Experts of a small language model.
Size: 16 layers, width 256, 30.9M parameters.
Below are experts of layer 8 (counted from 0) of a mixture-of-experts language model. Rows are named router (the router's row for the expert) and show model dimensions 128-255. Each number is 500 + 25 x the weight over its row's rms, rounded and kept within 0 to 999. Numbers have three digits each.
After each expert's rows: "comes after" lists some tokens at least twice as common just before its tokens as in all text; "comes before" lists some tokens at least twice as common just after its tokens as in all text. This comes from a sample of Wikipedia text that the model never trained on. Tokens count by the router's weight.

# expert 12
router:514497504496510488485524502516506522519486471489509501435486549472531475490527513534512524532512544492488520440458515491452483466503502546501476489513534501492477474496477511489551438471524477534460493518501511499515504479531491516472463450476533493495495469481500531497477528503496484509492507486523530472508547458488492494501528511501506519552472496548524486482483480543477549479531
comes after: " in", ".", " is", ".\n\n", " as", " was"
comes before: " the", " ", " a", " his", " new", " its"

# expert 13
router:509507543474464485470524503503542495485471470508519528456509539491540517513528488536519524519513505491501517492527491480465474488502489540520483525520518498479480513479482504522529456466549465535505479477541530481521532487495481513481465468441515511521495468498479477509468501478526490516484515502511541463535521481469540495502480539487522502535486466511487511439489507527458527502513
comes after: " |", "|", ",", ";", " in", ":"
comes before: "201", "1", "200", "2", "0", "202"

# expert 19
router:514505517477522481500485502481492533521492489495485545483491538485517483520519477533573528487505533486486480463493504480479464497532496485501477556472519512473531494488483480528542483517553475517479508518549503497537547511464474530499478451453536492479462469487463488506453535475490494515513515491520489461502522485470499499518473500486494541510470510497538502471495521493445513482509
comes after: " ", " (", "–", " was", "\"", " directed"
comes before: "8", "9", "4", "5", "6", "0"

# expert 11
router:547445525500495473483539554526507492502505511500524541493540520478513465501530493529527531519484525480476530513475481473481457457528486542523513488523531493492534475492464482498501498512545494528495507534515500495536542500486491555490476470462527482495472474476513502507482496491490477510439478498478506489481523479478490516509472505472526487489488476500522510487504502482471518475480
comes after: " ", "–", " the", " first", "6", " second"
comes before: " |", "–", ";", " |\n", "th", ":"

# expert 0
router:502495495468464495503526562493509509525491460472531491471505539485532478489507517541514552528492532493488505457514484452486459483483495500521490526512527520460515481451483478559512496472540463508489489508513530499505544486483498513507489472471529469466503486531499497492484536497496490481497522498520499488499541463448538511498492498478536527540502484538475526489454495505487512422473
comes after: " |\n", "\n", ")", "0", "1", " —"
comes before: " ", " —", " \"", " N", " −", " +"

# expert 20
router:481446507528481449447537547504534502531488483446512500469496505458537477526523505517505524523531507490484502486510473480508492449520458522549479511491474500483506491479483520517506456519524486510470490517540503512487523485507453516474497492446510515483495458485509524489502539463466489529502515502509521459508521470489524472498476487483518536521496482528492503482518529502449523487459
comes after: " the", " his", " on", "'s", " her", "ed"
comes before: " the", " a", " of", " to", " his", "th"

# expert 22
router:523510518497505460481538527485523490496507496482479508515490499484514462502523530535552537521479479461470523491494469490465469498561483459518489529515534510452524519455480474524495492512541462523490530515572513493535532458510472510496482453465515499499512432485460523513509509508494527515478536478538504476497493506494532515505476489466502530481497488519502524443496517495483515489487
comes after: " |", "|", ";", ":", " list", " No"
comes before: " |", "|", " |\n", ":", " \"", ";"

# expert 2
router:520496513504497487475532535522484501509488457495511506488483514474541457507530491510490558550520500511488519466485493466478430487517495512513505505480541522448539474455489502537514455478567472525486487482540523474473523488482479540492493466478510524487501470495476483493502507487473493498525558486523512474488507489455538490529514532520527549501493482479502501486479477486481525444507
comes after: " ", ".", ":", " (", "200", "′"
comes before: " |", ".", ")", "%", ")\n", "–"

# expert 18
router:503504519493514472498568565502516510505483477478472496455507519484534473531483491520539512503511490474491500491504496480466482514518507508502489519500520560424470514489487541553512481485559474529460498521498525475498539468506490509489494459470485445491478485466505460496515536472523504515501522498470509447468535488474516522492505547466510530529525494513490516474493532499475507484484
comes after: "-", "\n", ":", "\n\n", ")\n", "|"
comes before: "-", ":", "\n", " States", " by", " Born"